Experts of a small language model.
Size: width 256, 27.9M parameters.
Experts: 32 SwiGLU neurons an expert, a shared expert of 64 neurons.
Training: a variant of Muon for the experts, 311M tokens, 4751 steps.
Below are experts of layer 4 (counted from 0) of a mixture-of-experts language model. Rows are named router (the router's row for the expert), gate (a neuron's input weights, with its number), up (a neuron's input weights, with its number) and show model dimensions 0-127. Each number is 128 + 32 x the weight over its row's rms, rounded and kept within 0 to 255.
After each expert's rows: a language model's description of what the expert responds to. This comes from a sample of Wikipedia text that the model never trained on.

# expert 14
router [116 135 177 148 126 138 162 164 116 122  42 136 108  75  99  91 110 113 101  91  95 129 111 161 133 147  92 144 106 103 141 111  94 149  81 109 146 150 113 178 131  88 150 190 159  93 133 109 119 141 161 181  93  76 142 103 117  99  80 114 157  99 157 143 141  70  84 102  79 147 148 172 161  74 142 114  86 135 147 134 161  74 205  96 176 147 133  97 165 107 140 206 126 107 116  90 136 147 161 113 163 114 100  76  99 101 155  82 112 157 192  60 122 149  82 100 119  94  87 125 149  79 175 169 108  57 157 131]
gate0 [125 112 124 172 183 124  67  57 130 137 121 106 148 118  78 143 122  90 124 153  94  75 149 153 130 135 109  92 172  87  56 131 155 129 184  57 166  86  95 157 124 158 147 120 103  98 128 138 122 146 184 135 137 125  91  82  86 115 133  83  86 108 110  49  96 110 182  34 169 105 157 129 167 124 148  95 142 130  92 121 152 159 134 119 147 153  78 121 190 124  90 146 151 122 166 183 157 111 111 110 105 115 139  73 165  80 176 186  99 111 183 168 149  83 107 113  62 175 136 167 117 130 145 153 105 101 115 187]
up0 [127 180  99  89 137 124 129 236  85 133 157 130 131 156 149 127 186 155 156 122 128 107 149 122 135 190 150 230 109 109 125 117 149 158 108 186 108 167 140  97 101 127 135 100  95 118  96 154 104 110  79 122 131 136 146 155 166 155 133 155 138 144 100 108 144 127 102 170  95  79 161 115 169  82 112 157 155 123 162 153  53 125 120 112 124 112 117 163  84 199 117 154  83 181  67 125 144 125 190 173 124 176 118 176 143  96 120 161 167 114 104 121 172 183 158 148 106 158 176  86 108 114 104 155 138 137 124 124]
Mid-word pieces. Short word-interior fragments following an initial letter or syllable, such as z-ool-ogist, f-ung-us, Sc-ub-a, S-hip-wrecked, often in species or list text.

# expert 51
router [125  86 174 143 182 180 184 103  93 113 164 111 119  93 175 104  76 121 142 100  72 115  70 115 154 142 146 187  83 202  98 141 187  76 107  94 149 192 117 172 125  92 142 163 178 132 115 102 122 153 109  96  91 162 160 107 107 128 101 146 153 124 165 160  83 121 146 116 117 132 113 159 155 184 122 175  85 108 168 143 140  84 153 106 161  63  91 171  83 115 184 130  86  92 181  99 114 160  82 128  90  97 126 123 129 142 119 117 170 120 131  90  99 123  98 110 131 166 125 129 161 176 132 159  90 141  94  87]
gate0 [122 182 135 150 143  78 104 150 126 144 140  95  80 156 128 157 186 131 107 100 118  74 179 149  90 122 166 154 121  73  88 129 125 182 123 129 141 138 166 101 121 137 105 135 125 166 170 167 123 128 170 140 140  97 138 141 147 162 135 169 144  92  90 129 141 113 152 138 150 111 118 118 121  87 152 174 141 214 165 117 157 178 137 136 128 112 137 128  81 154 116 132 145 105 119 128 187 134 143  67 153 106 134 130 190 175 115 143 112 164  70 109 150  90 194 142 159 157 181 178 112 149 109  53 124 221  90 176]
up0 [178 144 113 154 136 174 129  99 138  95  51 164 160 121 103 154 144 109  88 110 154 112 159 120 155 139 104  79 143 104 107 109 175 149 128 153 101 166 177 118 111 103 110 184  83 137 153 146 117 140 146 115 165  91 109 147 129 154 182 157  97 178 106 106 183 107  50  98  37 168 126 150 128  66 167 174 123 152 109 110 147 124 154 150 134 148  95  70 155 106 120 156 135 106 161 154  85 121 158 179 226 150 155  90  88 108 132 126 123 125 162 106 118 181 103 206 136 120 109  53 132 107 109 154 148  77 168 112]
Names and place words. Given names and geographic or institutional words beginning a name, often in table cells, such as Simon, Michael, University, South, British.

# expert 4
router [132  94 164 158 170 142 176 118 121 123 135 116 134  71 155 115  87 104 178 137 133 160  90 137 124 131 133 124  95 157 145  99 101 105 148  89 145 184  92 116  82 137 146 139 203 106 171 101  74 175  97 202 104 139 134 112 107  63  51 115 102 119 185 170  84 122 153  95 122 173 107 148 154 171 137 167 103  97 136 183 124 120 161 171 145 118 103 122 156  99 194 124 129 101 144 141 117 164 157  96 101 125 123 127 108 140 135 107 194  95 166  83 105 124 126 103 104 137 169 162 136 182  91 120 115 128 134  65]
gate0 [132 151 132 154 138 159  59 182  63 153  76 137 177  96 111 200 165 105 155 123 185 112 156 138  83 164 132 134  92 162 123 142 163 121 142 150 156 130 135 155 171 128 163 155  94 114 151 158 160 114 137  77  83 105 110 106 178 182 111 121  74 157 102 112 131 112  99 118 103  89 203 155  91 149 151 175 138 193 121  97 119 114 167 114 123  96 110 154 152 142 131  70 161 191 128  86 169  74 163 103 158 129 122 120 126 147 154 174  88 109 151 114 111 134 154 106 141 104 119 125 110 176 161 121 150 149 206 134]
up0 [129 121 146 148 158 162 127 164 109 137  84 107 175  84 141 120 140  85 144 167 137 125 138  84 107 166 167 111 119 167 150  78 113 143 123 140 148  90 118 185 107 148 177 154 133  90 206 122 159 143 133 115  70 100 187 118 147 115  80 134  69 139 138 125 114  80 153 154 112 129 129 128 130 153 140 149 164 174 148 106 107  80 198 171 113  97 111 195 115 155 174 145 145 126 112  51 140 118 151  94 142  92 116 126 104 182 135 118 118 132 156 107  99 120  89  74  77  69 174 161 109 173 130 129 138 121 141 118]
Capitalized name starts. First pieces of capitalized words inside proper names of institutions, places and titles, such as Industrial Park, Athletics, Hall of Fame, Project.

# expert 39
router [127 115  98  91 122 173 134 152 165  97 185  96  91 133 159 144 118 133 115 132 197 158 169 112  75 169 172 104 169 110 133  94 150 157 136 123 152 123 107 127 145 105 145 167 126 123 145 116  85 158  80  93  95  84 173 105 159  88 189 173 112 173 151 179  73 148  98 129 114 132  91  96  92  85  98 126 119  89 147 160 137 121 158 140 152 155  98 133 148  82  91 146  98  90 184 166  93 145 113 156 106 178  82 152 114  64 144 212 115  94 104 198 164 159  99  88 110 100 103  96 160 146 134 165 177 145 142 175]
gate0 [151  56 125 142  82 133 123 160 150 111 144  91 129 101  90 119 127  96 139 117 105 107 129 165 112 107 145  97 140 158 169 124 168 127 137 114 137 122  65 107 110 167  91 142 126 104  68 130  67 159 132 161  77 111  79 128 120 126 111 101 164 144 128 149 181 168 116 111 149 168 118 109  90 131 144 111 121 129 126 158 150  85 156 108 166 157 199 131 114 124  68 126 141 112 120 188 138  94 138  89 178 113  76 143 162  44 165 148 121 122 146 106  87 163 132 173 122 102 118 110  94 158 110  92 163  92  95  98]
up0 [ 83 130 100 136 169 136 149 122  92 161  70 167 115 172 139 179 140 157 183 135 134 141 123 112 155 134 128 174 144  82  71  99  96 145 103 158 110 107 203 159 139  95 182 115 101 165 140 113 164 125 104 110 160 153 191 111 138 153 117 109  97 123 157  83 113  93 142 120 127  73 142 133 135  97 116 127 131 125 131  77 102 172  85 142 100  86  63 121 163 133 167 128  90 131 120 102 132 171 105 150  84 106 169 117  98 178 162 115 156 133 107 158 157 111  95  87 122 176 110 137 164  73 139 176  93 130 119 153]
Commas and closing punctuation. Commas, closing parentheses and semicolons after names, dates and numbers in lists and tables, plus the conjunction and.

# expert 26
router [173 101 144 128 165 204 160  94 123 110 165 122  83 131 138 100 111 142 131  99 120 150 108 163 169 107  85  99 103 189  73 102  87 104 133  99  85 138  86 168 112  79 176 179 177 112 136  85  83 184 134  95  97 107 157  93  94  77 127 130 122 152 161 158  89 145 123  96  93  82 105 138 209 142 163 143  74 107 160 130 138 103 155  84 160 120 103 163 132 111 165 156 102  75 160 131  95 178  98 122  91 107  74 158  80 125 166 110 112 145 122 121  95 133  93 127 109 168 178 139 166 106 122 157  84  99 120 108]
gate1 [112 166 200 143  98  59 113  86  88 146 126 163 123 102 117 158 176 131 113 146 138 125  92  78  93 185 119 167 132 141  64 136 172  85 116 165 107 152 118 106 139 147 145 170 157  69 103 134 135 132  96  81 144 121 144 120 125 110 160 149 143 129 107  57 176 142 145 127 153 173 167 116 102 125 155  88 146 138 128  57 139 136 111 108 104 132 100  42  83 109 125  98 161 135 121 109 144 160 106  80 104 149 138 129  80 110 118  95 107 132  96 140 115 137 149 129 141 114 219  88 151 174 128 136 105 103 149 178]
up1 [114 118  60 121 159 139 161 213 172 182 141  51 119 138 113  87 128 109 171 112 131  82 156 157 170 100 109 159 123 105 109 120 114 169 159  93 128 107  86 154 179  54 146 126  68 128 122  94 158 172 139 171 163  87  78 114  98 173 158 163  87  66 137 156 122  74 102 112 166  65  81 132 138 191 131 115 112 150 130 203 116 117 135 180 128 104  79 164 154 141 157  96 106 115 106 115 108  84 170  89 102  77 145 114 145 107 139 119 146 149 116 134 114 166 105 187 143  98  94 172  92 116 209 120 134 152 126 122]
Music and media words. Content words in music, film and game text such as film, song, guitar, game, plus pieces like Ph-one and Ph-oto.

# expert 40
router [147  90 122 138 159 215 152 116 117  94 128 171 129  75 126  80 113 146 147 145 107 119 125 146 167 110  64 102  80 158 101  94 151  77  90  98 126 149  99 127  95 103 102 135 101  91 154  71 135 158 164 109 105 138 172  79 128 105  92 146 112 145 184 190 101 133 171  89  99  93  89 138 124 117 156 103  81  85 127 108 168  69 175 141 110 129  82 162 111 137 115 111  44  72  77 166  88  96 149 107  74 112  73 129 142  94 177  70 101 171 128 125 111 163  90 103 144 131 122 140 137 118 124 132  83 100 138  85]
gate0 [112 181 112  99 113 140  76 150 108 100 177  82 109  94 157 113 110 130 121  60  90 149 119 108 133 131 145 162 128 153 121 110 122 130 128 151  88 142 107 124 121 166 186  61  89 165 167 117 141  80 159 136 138 121 100  93 183 157 145 126 118 117 105 149 137 113 105 138  89 162 148 149 143  91 134  78 120 164 135 114 134  69 103 195 173  99 121 125 159 157 151 137 158 171  82 136 146 106 154 105 153 140 137 190 202  40 138 160 102 187 136 153  98  78 193 132 179 150 102 118 116 126 135 116  92 117 166 139]
up0 [114 164 100  99 121 141 134 187 105 114 168 132 126 141 172 117  89  89 131  58 110 129 153 167 150 151 129 137 152 155  86 121 113 187 160 117  69 188  99  96 122 104 148 104  91 161 212 110  85 135 136 133 138 128 115  86 183 147  82 139  86 136 132 119 152 131 101 123  93  98 133 120 140 127 127 106 147 152 126  99 153  50 136 237 132 127 182 121 151 175 109 106 145 125  67 179 125 118 142 112 131 139 164 179 185  73 178 131 132 173  77 159 145  79 193 130 140 155 138 102  73 139 141 126 106 144 132 155]
Starts after quotes/pipes. First piece of a word right after a quote mark, pipe, bracket or heading, especially song titles, table headers like Region, and names.

# expert 1
router [129 129 153 133 167  89  73 125  83  90 101 133 157  76 128 106 126 100 120 110  81 191  91 144 121 131 121  76 104 154  86 139  96 123 114  81  87  51  83 103 176 156 168  97  80  80 106 140 182 177 119 157 103 110  93 135 125 174  37 153 153  92  76 110 192  83 136 104 118 115  71 171 130 101 161 127 170 116 127 115 185 132 132 112 146 139 155 119 160 137 104 121 176  82 161 116 160 132 193 117 142 161 171 116 158 126 118  75 133 163 197 146 103 100  91 104 151  81  67 138  97  70 150  59 134  95 124 128]
gate1 [ 64 147 128 145 188 163 180 137 139 135  86 175 124  70 207 138 175  66 158 116 143 150 137 113 171  78 102 125 144  91 132 184 109 158  76 105 134 106 123 127  81 123 110 122 136  60 120 118  88 188 117 105  83 185 117 167 112 138 119 164 130  98 122 149 177 117  89 128 110  98 148 168  87 151 154 129  76  71 138 135 155  55 150 143 184 138 161 142 105 162 136 114 128 119 198 129 103 131  98 104 199  52 184 131 133 128 145  56 117 169  87 119 165 170 103 122  55  68 177 122  62 122 144 105 139 143 168 155]
up1 [124 167 123  86 180 125 157 121  99 146  40 157 157  91 185 137 160 126 162 142 172 166 137 103 140  76 110 120  97 126  91 165 118 128 121  91 146 121 127 176 112 170 140 113 107 106 149 121 158 206 138 110 112 148 167 151 100 126 117 153 131 101  93 133 165 130  78 114  82  92 133 139  99 209 161 154  64  59 136 103 138  66 132 165 187 121 150 187 132 119 138 130 105 100 138 135  75  79  99  90 156  83 103 164 138 138 173  92 153 138 152  88 142 165 144 117  55 102 189 113 111 119 146 147 126 140 203 164]
Word-initial stems. Opening pieces of split multi-piece words, usually after the or a, awaiting a suffix, such as emerg(ence), represent(ation), form, ag.

# expert 9
router [159  69 144 170 131 147 180 100 127  81 162 126 177 122 133  84 103  76  86 109 108 147 121  64 156 124  75 105 134 126 138  91 110 144 116 118 170 182  69 177 118  91 181 147 148  87 158 115  85 184 165 134 137 181 151  87 180 120 100 125 103 108 170 153 100 131 135  81 111 123 111 148 159 108 154 184  63  70 135 109 125  83 154 158 152 183 131 128 151  95 153 195  66 124 167  95  96 124 179 109  73 117  78 130 131 148 149 106 174 144 149 139  83 118  87  74 126 130 104 107 130 129 156 158  76 124 159 124]
gate0 [144 121 134 139 165 160  96  92 142 134 107 147 191 141 145 139 163  92 161 104  61 124 122 170 103 155 133 154 147  86 112 148 138 109 101 137 185 161 120 159 108 101 178 168 117 177 132 167 118 117 125 181 129 101  19 109 102 148  81 169 149 134 144 127 125 153 100 136 116  57 130 129 125 188 140 153 185  87 155  91 104 163 119  76 175 184 101  84 112 105 102 161  90 155 119 174 151 201 146  87 118 179  63 111 123 136 130 177 106 136  93 114 143  81 127 136  93  94 101 166  98 130 167  96  96 147 157 140]
up0 [135 132  93 158  94  66 119 174 108 117 164 141  92 163 153 146 133 181  84  98 185  87 139 116 149 167 125 136 157  97 157 133  76 151 138 180 124 163 126  87 150 121  94  37 145  50  81 140 129 122 165 118 104 205 171 191 172  90 161 104  98 113 112 112 105 144 162 101 149 163 140 121  67  79  96 109 149 142 125 141 159 144 106 196 160 163 116 168 137 120 166  80 188  92 121 109 102  95  81 131 192 146 160 182 179 152 159  93 118 134 157  96  81 173 197 130 148 102 127  81 189 148  67 127 141 199 105 172]
Plural noun endings. Plural suffixes ending a word, such as s, es, ers, ies, ions, and plural nouns like troops, States, episodes.